{
  "num_hidden_layers": 8,
  "hidden_size": 192,
  "n_experts": 16,
  "experts_per_token": 2,
  "d_expert": 160,
  "d_shared_expert": 128,
  "hidden_act": "swiglu",
  "moe_layers": [0, 1, 2, 3, 4, 5, 6, 7],
  "router_score": "sigmoid",
  "normalize_top_k": true,
  "routed_scale": 1.41,
  "balance_loss": 0.000171,
  "balance_bias": true,
  "router_cosine_scale": 20.0,
  "router_bias": true,
  "init_std_router": 0.0215,
  "lr_router": 0.00186,
  "vocab_size": 16384,
  "norm": "layernorm",
  "norm_eps": 1e-06,
  "tie_word_embeddings": false,
  "optimizer": "muon_variant",
  "learning_rate": 0.00532,
  "batch_tokens": 131072,
  "max_seq_len": 1024,
  "train_tokens": 757700000,
  "max_steps": 5781,
  "dataset": "wikipedia_en"
}
Below are experts of layer 2 (counted from 0) of a mixture-of-experts language model. Rows are named router (the router's row for the expert), gate (a neuron's input weights, with its number), up (a neuron's input weights, with its number), down (a neuron's output weights, with its number) and show model dimensions 160-191. Each number is 500 + 40 x the weight over its row's rms, rounded and kept within 0 to 999. Numbers have three digits each.
After each expert's rows: "mostly gets" lists some tokens that are sent to it at least half of the time. This comes from a sample of Wikipedia text that the model never trained on.

# expert 11
router:491540484505515557426430457470503548426448528553539519553462469487548475591508544447471505531509
gate3:479554504455517503523442433551524538507484494404523495460520496482579537495472541478478529491609
up3:437454400538449458482508519516580558457524453483476533513529520512483530483538540439542493584523
down3:539499562500514540558518540445447525479477524490522595537473435533515492514494458506483519462599
gate4:545461495516447526483481505461502560504494543503485529528501561513538451525586511514498524495477
up4:599437443521512521528529531530539495580490536468536429509506496492476533533527454535589550478446
down4:516539554535484471566472572447515544505560495539486452454474391499500502422462549512443475523451
gate5:491472562470486540458442535477487452452557526491526485513481511477542465483472575512503484461462
up5:473519393569527495541478500426526531533493514435494554487490435496457515528554521579552550507459
down5:545450508377531531496530533482475508498491537561436531534531439551464487523547476460489483515491
gate6:502469554504474552555524464519617444510469549523479550540547500565466514480497566496482395507429
up6:500545539497463498478593487510480484498489528496518488524504433516448472501594496491459590531432
down6:508444554491492455505502508567553468488528438541508508452516450452543469535504451508519567493546
gate7:494518529456543566527408491579483537414472519540562508505503507405492491504501459464508550528489
up7:482518467539558489514467427538439482466545535586439487579440492562491452544510532471557526495499
down7:552539536484457533508474555430438515507448536538601524477524515519513493501472538501477517555480
gate8:442537469436456554517492487425510532462463449468542546500467481481530446516456540489476497503475
up8:564510565540537552516556497478491488549501492490482548517524509532471502432487536459464440468584
down8:453508553487507464469496492505472479533479517483465446502521439500518525466516464499562593507463
mostly gets: " was", " is", " were", " he", " are", "e,"

# expert 10
router:498476477569482536456515437514519458556518532533478546536529490493513460510614405494537520533484
gate3:499544473514536571424471504458470487406510456529483561527490404490608513552508489510428489449493
up3:557519472500460456502555431533517584548463439550517512514481502507462419427559507524513501507507
down3:496487490542507467550473466451471496533527453459524557457433520500529538451492473464490482512537
gate4:462488544494488511547512518511518521445461476467541505514521537496490452518555487492554480563559
up4:476495494461521549512421517512453526479475518439527523528549512536482598451533514576459546547517
down4:524447521475460439541541483454473515507413471433465500496449511464505500502507471506541447519483
gate5:458513460487514525527475460523532499424558529515437445483491481501478500569532512475507496458556
up5:530457559460501539531547490488537539540536503555439485471485549516430468588489466458489459524524
down5:488552522503473519479475504437498505591545445489499511528495508457445513398500482489490475502511
gate6:503495540578602455539447521478478491525489510503534466576478524480527474554539496461460518421508
up6:524501502507457480567459542547532570476491549505508529476544524517468600493450584516483494565568
down6:499440429572519480530478434502521540581538513453432468477506500552496509452461529507510478543408
gate7:496510490527470448509468478558526516533546514513523510460570474553450518452529527551488457517514
up7:532540503469535511445493571472450489494551541534470488529566485578533488477478527473522498531494
down7:463406463448546494490494477502522529475487518427500458504433579578583473412524457481513547489457
gate8:564457497482525534516499463539477549551478544526507547517469561548491496506536480503523525506447
up8:476571504504415468559447534499540609468472522524442474422533560528536489465479482474511434530531
down8:574515482497463464551542473514442541543547579420544511468475539490542510512533458489555465465510
mostly gets: ".", "s.", ").", "es.", " over", "a."

# expert 8
router:505556501516379521390475486513533434433495508502518565449489476477496482511529433472496483485542
gate3:463543565572496450485542498561535484505487501431441447598549526532451515485479533509502563491448
up3:493485525566561438516507495506481511484543559451458458513485497561535514519555465513504541439551
down3:503502493510492517464509539578532514500558517551455530540587486494505549422538493510515544434395
gate4:482544455527446552466491599498513489510436611429510465527562500461548491467574504551502558545413
up4:517491548497548440450486504522487509543431423470499390525524522493427506463496519505528542490510
down4:550533498518490526506469425550537540515555609473559576442501525551464482565484495453469452461598
gate5:418460478531502544555548520478549413502483451473499500468488502529512537499513449462504476500489
up5:497516553465497514452516469500488523465556506448491536529496450515586429489478486493469448491534
down5:523462414519525456465473426521540533503527467540525475496474510517472463470515587480437440466541
gate6:527520540551533478541458460513533454490453518462518487491463524499559478504467500502455525453449
up6:536516415470478457501481445484516468437546551460463496416467487506475459498546529442394501543543
down6:483532511526441530485533472444492451567472546482510465501511527440497487487497533518494516447521
gate7:495501484523436525467478541545537464497502488506553538465490456481467411502527490523462441529475
up7:568449473542473620505527536574460414547502481515584479426499494480438444520504508482560451485489
down7:537443492495465488519484537485500560521503459514519523423465514532461480483506459489529548492404
gate8:471539531441410491560429535464559512474504458482498507500415523495513479396462558438547480532535
up8:500526518522565520561470499467483481527501561513523515525573525473469546551584455506513453524503
down8:475524526405561517497481513502519550456408496512460483575509485456528512529583456478505478494484
mostly gets: " American", " University", ")", " US", " York", " States"

# expert 4
router:553489486545476536533486488471448498503514454419494491577459494554460494510478506505480451522559
gate3:511499503493486507525422484496471522488498514504484451587466477489568466518571495534516504499523
up3:478479434556477487554464509529541464493467485476488570520418456543486457480478499509507531518500
down3:507561418530585561500477563500519557516513511501515513490472540568548499509542400501431442497481
gate4:568493461550490450528504498493519534523564494477538516512478446493469464518519506478493517519586
up4:496459432533488577468534406492424548493542522467521463551518534523494461469431447525515447500511
down4:516423436482566440522455485499428555538566464468531538473410576437550474505555443461490481520534
gate5:490451462449507494503544533442453418497470518445593517515585485519491476455476496489445484479508
up5:494505559447502435497482620468510440427558563505525481443501460500573533482492431451459530488516
down5:515561488517537534451554474484447468461479531500541523473511530475510543494452518475544561523514
gate6:543476425453489495512423450457479572501505581446488490499465555476455496591590470461564474502478
up6:486490537548479458518515505487483487471537517529555461535491442439470508526435422476413550437493
down6:498510485550444461558502476443460434459445530486488477469547472435428467604461488425518525434481
gate7:484545485457494429504485480450518559527481471618514513563500462416483519475547472475480573489539
up7:457484537549510497418533472510529458519533518524556496482510509497475496533625550498456533443572
down7:457523540516440516510411533535478519466506532519481532551453432459493481482489468514467561470588
gate8:535501483518525405524502469513498514470503532457605430459486555501467466512460483492479477467480
up8:463504483579467542440443487490439541551461519467529517526469574562490510490552509461508528558524
down8:485527518537554487561492572512451513514515487558515448549426530491545509416500512511512533513470
mostly gets: "p", " b", "V", "B", " p", " St"

# expert 13
router:595513539509523516357430489476513478444457577485499529577517473488490486538489469433502508496530
gate3:590462548449526457462463572513578467444518561590572509418553504466484524436572458532483520518506
up3:536530503465505467463455507502500557471540445484505490505502522482455525540486522419511532477623
down3:454535469529455567501483453442399494530483442473498509503453475515541494507518465561479462507432
gate4:521480568451570427503457481445443515545494538503499505543498495441520425565567501447489521466480
up4:425517483518587518462551505439486480563438480439476479452507518508482488463480533508481435465506
down4:544427519482546495449498480484474531466470532450529494567479496494582491551564505492524491502598
gate5:490397518531519509509503552380450448472590493499582469480486435538469558497486501536523483497476
up5:498556497472469483483542471518497479508553567490505459483494444549418534503491486488599531447535
down5:482501512469559520500505488423441502487475429539575447500439412631511505545513522613504507531502
gate6:473559493558476486538548437503392506495547499433569447461582519574492464473461517509495554598399
up6:474451515500450483492489476582462458524495526467464487513488489458575522542470509516472420521541
down6:515444488457505470492548501472488463493502470525570518572562504471507492487469469487527498487436
gate7:525520566526540614441448516526501515470473507524506495522509512372515564568480454456440444597457
up7:399583547459454475516514529476556550474429466480479446512450544482496513552543497487508497480578
down7:498428488469513479546508530583454496431548499465532537525496460564432502484500457467448519507497
gate8:549508547543499496559491493492522504516497425465511503458507569517501517508507519494594388498561
up8:533598488447541463539464453540412537492537516536517499495526484593535487527529438468451472525541
down8:511470498495535490567498456584492514529494470416475528481517440538506562497567497430541540512513
mostly gets: ",", "s,", " –", "\"", "e,", "a,"

# expert 2
router:467563441521487482470524480425495438443441450482502581560521504502515460576559544422533439501595
gate19:472534459612465529519539476467515595528495468501516490522468560490462505569446491503464547482435
up19:467465489481523484507475484540567565445511471521504488594481500500462448516507485496448496501547
down19:442516496455519517485581514453532462503463493490539475526464493570529498493540471531507503504493
gate20:566557515506472538488535479421526511486448549507524437545506500496481545514504539472501476457493
up20:462489515491463416451462581542496499466552537542489552493428483441490434496500484475488467536498
down20:517548476445485561512501508562556462513496477510457555489457439484569477482497502580488529473540
gate21:401512402577496558455508403550536468550541486505508477427451512473522547520482524467517523488456
up21:513455565479519534406510570438464535440533446446554511504521474556506476486479479500428455473549
down21:433510451462482504513548501545411531467580440510460527599477540530514505499475411450516463427514
gate22:477508519484487486456523547497563421500458477511535506495532450451484436522511453560504478538473
up22:522514539447481543495448522462562525548563529544540510509460530533459559512469528541499478493526
down22:481570534424443488495530528487512445505502454485578593438488443497521463550581458501428534467585
gate23:484513508465519489445509483460484545541463487520529524516456505483507565509479514492496427429501
up23:548490561546488526463538487468439551511511487485472579484487492516543569505475516520488534427551
down23:491549493518429492512483519435506445542425521494468482454516510498497492553554472451466565471491
gate24:549553503502496539527504485489482473482510557390507442525517536560528400467502498475458506465512
up24:423474570524471477567413518546514521455533500578531496538459494496473430541476545520528608565547
down24:514561486486519537432471515464511516445497559525494487401489514486510511519561563493489549473536
mostly gets: " |", "|", " John", " Thomas", " 0;", " William"

# expert 7
router:534507527566510512490439475471520490518557470509502547495455538557506496509533468508504499519497
gate19:496507531513515488493476455461493563530489527432437500552560464493537564443467496411499429493543
up19:471532430477523493421546548518609459413525494521485470513445494480466578450483523471494514526539
down19:561490511515436512480459529525519514460473489481462516453497462521411443474505525484497483474542
gate20:492518485511445484527473520496506507591503473562477512422470551485506419526541463544471492475497
up20:542539453500537461498500462529510503388444440418411512508446513487550530469502500527501533495456
down20:548512502511548534555511567436526520500490480438493541485464531474606517543551443486504457495488
gate21:539542498493579474496480517498501537515467446574500510530545449510426582528482554509460453536453
up21:491500552501499509583483472492532523431539511534515493520454501433448459512448558497487512481521
down21:503551484515476470511568518531451433568526506497487450469524461513478529467507553533437491542373
gate22:504541486551568483379484531577421538474522486446473539565421566512447484480510459468569467527545
up22:459461524490487488502483461567500473500471499559489494534489505418540517445496466541532498465492
down22:540496488532468461518520501496536510426541516540482509519546545480472493500479520460508512463548
gate23:501513509501572503522500476513511542499508471511504537533461566515459504467472453462485525520503
up23:434520473511489540449488436524449562493505504508491567468551372450498552479521471549462531457550
down23:523507514525417469483529496547534467456517494493523398513537463500531505475483461466516467443521
gate24:492512469542515559452543509458464532517497530485528515505457483490541542484493459529414521477454
up24:554523493471484551473531423504455505494543492460510503519523481495538443441510483478432511526546
down24:486546498431528574508451426443525547472477491493524557502525460555500460494461512424526531537533
mostly gets: "\n", " October", " May", " \"", " August", " June"

# expert 1
router:475461490561505489405488450473555463485491505517534529466463435514479425511497558517501501521491
gate3:447593537537451541468529540567493481558509493536516504450502457445517549502483459512431510452457
up3:438528465494463529466471537465508491516531497578532534538497450459470517516541518541595540430495
down3:479450589570491475526499518530512567545463502543516492550438450569482481521543532532495446578442
gate4:565427554436455458494502551548501493418498488527495463559459484546583526470493564479437464474643
up4:538555548483432471495446497497563497496483452477530549421485433470459528545449542500487470474505
down4:541493508518544475530485492557459495487482570547460431436469556429469425478506512540510544493546
gate5:475503522451496479535497513501498506593474539508546570549492469454517574516509509511520451538537
up5:518516531547466563465521513589460513464564517507531480478519499441517517460574488457490453474518
down5:506565485459511520485536466522475552542532472537518507544496394482506415532470578537492465544530
gate6:506486497562480485463471537576497584492473525512510490477485527537568526489453490451450550495498
up6:495498490491463506487529491507555532484576514472509452432508494620478513469501500547589530506491
down6:491558502544503426529579516512449570499414443482500570543496408517438476509473529489457524536435
gate7:448519592456469516513489499496558473492529492511531546485471460488514560543512498490535551513520
up7:529551494480515457539534505536484598491484515475411506490460485466466448538465546499518494437503
down7:467390439458512546481441520467530484513572526456502562483463549568537532473562476438464521508506
gate8:483517418541503538483468547464494465445479521451548456512492466522568449533489535471537476468446
up8:522521464549528576422504471492474443456472504490499535506510488543560543516499527572473516449491
down8:513481525494501527506520513545549541482509464486501516509513603445539534494513445489527453483491
mostly gets: " in", "ation", "ated", " used", " made", " known"

# expert 9
router:448465469549520481435497457484463507484507542502491497573477490502508464511555521457490457549538
gate19:478526519441546558524592448428543523524528552476488492539571505440624493546509462524435479470461
up19:445567570478501512480458476537504475481514526543441435490538506413513442429478474475533440470527
down19:497480447468500489472571467490491524615457494524568489476465461463565557513570541506461505476444
gate20:459476511579434554473527526449514492472531456502576507465559479556500436510520589547593480514511
up20:497446537494513502513447432537471470551463542489516509527486527502521470556519458490455497573525
down20:463514463528478481572627515411494499510495509516522490444482571470503525544502482467515487465481
gate21:487507451534465544458490521513430542538493484434502508447473476493487421523465484547468578482446
up21:555512553478468577449485517476498475469498484494552512500537571460485497520518504511509568536558
down21:496526535479511506518483533523464527464445521562482421447501501462485514504487492491490550456437
gate22:453577507536506549444498455453501457501576522512541490503459511505534508572570463466515446557483
up22:502499567489541477593498515537481527507517454447432483568491548508508484496547560453538490485482
down22:425581488572496491548578478428476433450523474528532482543519451529526548504519546495477596429548
gate23:466529502463431579495488549413520547492474471500508576553522479460521433441512451462454462542513
up23:546494519502497563471484520484552517449504483519464562525462502459484544547462466509503541504452
down23:428408450527501469503527490537450494531475518472501515489528469583475521502545521495498484490496
gate24:480534592498517526400428509487501507472512481473480471484513510472440463514492542428438507533485
up24:529480482411499525426546525436569489485567499588473467459528426524513479513496411540508484479445
down24:486521551510532557524561512491494509511419448470583526471470507436582513540505490570429493492538
mostly gets: " and", " of", " The", " by", "-", " or"

# expert 6
router:463471515483498441484488504496367471511488457579482472470505541496534459491564467521556561527492
gate3:459495522505515463461526569562473445465465547470562553566472490466555431483446453574497574563520
up3:568478492549538485457470539427494516496437477532542550509535501518530523488487453512587505497500
down3:469551481514524597496482528575496485503520534524472465464495475476462531574438485515480510504613
gate4:497506545490451542518491486517453516457422486551520442534511518445503510560498488445554620489534
up4:481529492571512543502534477510520548495549436471612489455497520506493462513442476461435502530492
down4:548486553471453445557469549514465484472442510484499515535587573517495538437444468456503559482502
gate5:463570466498484524527489464513428483486441516522466532489461488525531503473531546556532515487545
up5:494503459500436510482543488446575457424463435521526499519495503507423467454492517443472468508484
down5:572493493502493515494479531494488501546473445501491581485486499492482504484467544428475476514559
gate6:490542560486498532535551482504464596544475463539454508512479546561493473553492506472525533528435
up6:468507506436469447475509529455475507444489577503441483523483544520421490446478466540532491498523
down6:463468514506551514464429536472495534534484532516540420446543501531473476448507508451498468483484
gate7:516523554512566465528537519540511547492436498464499494456496439506504441511469525528486435474494
up7:448512516496585423518543512424546523484500378604451433491465483519467497533492513517519482504564
down7:553459493471568466492458500474515517523490488475494492474432521499548422519544479553494471522425
gate8:471470503471480556526475551521407572492470547464481482578582468517519515419485453501470520535491
up8:467514536551518485473424457457498575474484553492464516467542568461509578544526495468546484479445
down8:470526457487496456510508567477449509511531498537510491424499535491520505501550469476479463508501
mostly gets: " a", " from", " an", " In", " A", "In"

# expert 12
router:467558535579477522507466450458485540518535491471458514509476597618571489591498511481460530569521
gate19:522542599536589469452507480513527485485451516554478615538456476499476560479566493524457489498540
up19:415555550541422597494476465524465511480478518486519495504513543543502473511497556464489490512475
down19:435455454529569495483503494487552488552441500522547494381642462508492495533575541472530436523513
gate20:490486359522456587510457471480501507511545505449564559481471483504470497521562522497438616469555
up20:548544461559557502494464481492545510487484477439488480471529554471546570529495510499469532507428
down20:492526459511449566489418496499499462526477493450461486484528528553446430492471519546506487487457
gate21:539576477516493502501486475497411511477476536463494457438482477492579463524494467523485472579543
up21:460445507518470428491485445428571469545533471527514508521454470489515444536531522610530485470483
down21:486473530488474482524535441485524553427476498533532503525501514540579519501509514501528472522427
gate22:441546535493501511436471444417442486503521502470502503502478489488550510493439514512552513469555
up22:507591499521529532514475509502504503515566510491583475481542515408556582497470529502470455512497
down22:546468498558486529520501499508560514454457467517484552484509504431573504526528475483537512544498
gate23:553528463501409500464520530492507485437460535444473558427502531524463477561513521493547495480463
up23:465488559538454511476533563466525524552526493468559484481517518518443547484488473491532505486477
down23:540572501430540536518509549548472465539507491457439573583495428505486490527474495471559474464477
gate24:478468427485434552480527460545485506486516515499495461450490489512509465499475549463448536572529
up24:476437488568584495486440509495492418519475474470497491507527563483568461498499382520545473507467
down24:488485555461522572528477464602502556518528542430525517528566536473442500579534513511518501440441
mostly gets: " to", " not", " c", " f", " about", " can"

# expert 15
router:475560499469487502425500551443545468523522503634522537478415475459554474505549476432571521507490
gate3:455503450515480487494498506527486480505437485569457544514495447514466488503453468505560491496556
up3:458442480486490506500528459482453493499548473535511511506534505462465539522425452475429527536463
down3:451470440507468534552463431513543450519455490473502509506493391485407534580499540517487545521493
gate4:527465565454491517532559545450509427546471523576495448507527589463540512510502441420500501501459
up4:442433498476483485526474450529453546467522518475517517528491537511466541489488468555503548449522
down4:454444518620463477536475527510420519466481458429502432457572506485531589492498429547538557502499
gate5:528589416582459508546543421466524464532563498500574527504463487469506548519511503475521520585543
up5:551462492503462584515572530484464499568544508490513527476498506542438454502456483496556557544507
down5:566567472494547523545538479436507555530533490502567489511468491510539526493521459555507472441397
gate6:500532505450528501516430519480492522524516500446479471478509522482471488473497499515489508435451
up6:492504502458473473453461522516507486516478505467529502508517446481526529497403514521467454477468
down6:485490523523464456507452488506450468523562555430564513515477507520524458498524523528548452478536
gate7:571517503516441496466481525489499494483438571540518517454490501421511429538464474466528515519513
up7:516496536510467434508496522536522525530555563415458475487575557493561484475461524550478437543498
down7:428538477541424435522392413417459530498547450536544576506535401427468510505531467517534451487535
gate8:474414517491518575492545496458441487531491537515477575487484505556413547475582445554479517528462
up8:419487557461509558545515519522458477515484503440479508551479500513466483461437558598430469513505
down8:438511470532416491503515551591503482535477610526484479516570482458501487531468490431382509527564
mostly gets: " Al", " H", " de", " K", " S", " R"

# expert 14
router:465521508481422501526487517397489495554441465479577464525456502538543446465551472449495522506526
gate3:547465529447498490492434558556512439523441446531512438475502457546539445487543529509521494536443
up3:518449411477480511494541485522518505486497568465493428503553512542481499519488482518579442472489
down3:447515510512485478519492580486514468496507526563527536531529504573516496501461516493502523577526
gate4:526507479450426535563515453477540475485488499544522500535504445524472487436452432496501460549504
up4:550504521444488469487532499490451497493530505458547434491457494421457537525545529463531421470402
down4:495574442513511548412494493507475501457555496560508488416557553476436562502471422480468549431506
gate5:472482558501469507523637528455547509564503554507512442522499483600511423514526465453502465449495
up5:520486560456481525494460528552467514501476412497531520562542476529534508459507579488520537536517
down5:497499503553474457509559438551475489523535528503532543497532467493572506467464554565476511447512
gate6:524577481510479509501500439558501541481458420509537471504560465530469533447482482463455483556530
up6:439427530567489458437452438502552551479516537522434475465506482428545467542506506470474492536548
down6:463475465518580484520469509529463505451530496525476487517522508514510528553557528522457573521550
gate7:523495510495531530513450568408571507501478381501508506503455473541449536488578542495515519567432
up7:444444458571513468565494500425523463494470487545469491485496494502475536478469427551552532497556
down7:465460546500554509461541487358463496516473514475459544477545495488571528505534498474500517522516
gate8:573534529414518480510454521518578507552496498504487512622512486558518532528471489473522554521446
up8:509595534481442470577415524479523462483481494488508498526469521464565547477532543537518546576483
down8:523526438478506537485528513405507532436438521463443560520504499506522516497490457509425550491549
mostly gets: " E", " K", " Al", " Z", " N", " Y"

# expert 3
router:503486497474445476483516482536421458462452504567509552542499488450484469521492527441489477531539
gate3:493467511488450537506513481539417472445500514465482516553443569485481510480457566554499514536509
up3:550451568444552500464509527472521471489529497540488487420562515538472497477508508528485510452433
down3:489476526475503460534478454471419529551527535502503503548516498460483464528558535403490432489469
gate4:498465561443499512500509513505530476575458482414491507510485488456539461531527486449502497539510
up4:531464480455512460487562488442546545528524496537490584423499394490537528560433439464544501539486
down4:533433466451496627514535439424543513493511528515517415466513487433510488487452492490545543545516
gate5:456509464518509544538468495501482521467516427514515554514518492543500480487563506472467510554412
up5:476459547514489454491460528458506541489551574519471431495483582532472592463519471507560450518505
down5:449466522453437520556511455540414534489456494507562558515447492549458477501492518513530518539510
gate6:510558568430526552562534502477455482515448481528522513492557469524488437519497515457549478482474
up6:447489507504503513461520561551502563515484473472487474445520376483475485502493522450517582510494
down6:531570509477465530462441512423528549470523569538520524420408491494560496485528570428539540472481
gate7:453501642494445538471474447487432469483510467506505514548506490480556463447470546446488491523496
up7:480504485473471502487505423463456570504532554534442519472473539597500483523553496507507566503500
down7:546509478462531479526414571450497446475506467520448548566518472529510446512518509562513511530495
gate8:407494505514385512491460467556489493465458482530511520557543524491505527511468574487498532465468
up8:498515511501487487432571532490478513568476468465457558530429571459457511465447528475501543484521
down8:455472528437453512396500502482463587473462479537411526500497546514523470502512464515477444500465
mostly gets: " with", " /", " after", "ir", " between", " when"

# expert 0
router:506505442512526482490375521475424540551494553520507494519484503480519466588473497478486477472488
gate19:514472498466501475539537505442452497542538415458463524464387523519553481452504523459471466538494
up19:468471468551478511518478488589562476465511529497497536503548449513431442541544468507438521502496
down19:484524485464428434468501503506531577483473521437495524483560549481499485525442503491595491492579
gate20:475508529458530458453442381521485515457578498426566506466519500498499431500485542505491555487495
up20:422505524516483509558471474470529497483443491486491477509461533476620494509455433491484571465551
down20:582473477543546541495509518592520475544540508472538486490508537477497484476491518493512464495505
gate21:508458487470450475500528555446474543550497497484515565455497538559558518546511529447528570538448
up21:469525497554524488497460511493465493529535496509473511462493444472489458444528458466529544502459
down21:561495520536490543515504459508510528472511549535456518504513513502536563491488453503507562527497
gate22:474533552580466524506523566461500510445480491426506513533542541470526519517485497473560525547456
up22:501496511499461461541453482464549484467476498456557457478468502508558536494403552470506497498538
down22:565504483513470486488483462537562532565566534455479522454506476509432539494535533462443466535562
gate23:472524494425507539485500519494362485505474492515532533465568520460499544549574551540517506570517
up23:434460507537546517559520534541392505476526515495549498532529494531515516508542444495469462558467
down23:532439505480506544541531542414494509469557549462541553462570486398500507544428531472454528468469
gate24:460482493495477497587518555573469539552531451564564521526482480505565533479486539519478527540505
up24:406547495507439505498513508535542507509530545500532503597493482490551468569523504495556400475511
down24:499480540495550488453467523494532519453513519545502521546530481598583425522570525514546467513509
mostly gets: " ", " 1", " 2", " 4", "2", " 0"

# expert 5
router:468495423525480540402501435452472546528568448509514505472458484570523435514542501458501476474518
gate19:540468518522522523488503586495443540573509504550534442562515426510514464510519532503499482550517
up19:537435548496476542483554416464519436486519464467532474430533504572486482510465521486583561483553
down19:418473536522521473531508509499412496501545502491529482557438566485512488441580507453545532509506
gate20:503498507553431540479457480511412448507529458544481449515515407552514518476516544498479508529498
up20:522474556553458503491472444515498477471511509504522529489466545535457593480582442463524509503510
down20:451540467526583519442535468446575513478528495535545501497451485472432493541509557511494453490530
gate21:430440551447442538470535457508539557495561534504448466520432430482523448496527512538538505521479
up21:518484492449482535556487444537520513515565471454489593516583504508557497485464484422488467466438
down21:517444491473449482526487479537488524486452537532500553480491544492480460519459427440519553429498
gate22:493451433502549528542457520572436581532466473527506549475531484457495533457497568538532484501521
up22:543533497479460512526530521487568558474508524476504504503573533555467524525464529465470488564516
down22:500501453457478500539513472496432540471492451488434510419517424505475494463460529501594539459535
gate23:453522493557453509447526517428504513499478522534488442480453441504554494580485542533580506453488
up23:495472498490567500512560511467454467486543531536545517536492489456583505505527453522428438474494
down23:538521436548476518459436482503520563521481585538415460467501498535546470606532544498511571480531
gate24:489569523441495463469441530386505526534547507510523499480518479530519513475554472552513471577536
up24:514568464533529455488539488579483504506544467453538487441439471450564437480503483418469500553410
down24:520539475475424405473453563502492449490512493419511543483518458522526605470490531435557480465505
mostly gets: " The", " the", "'s", " his", " their", "The"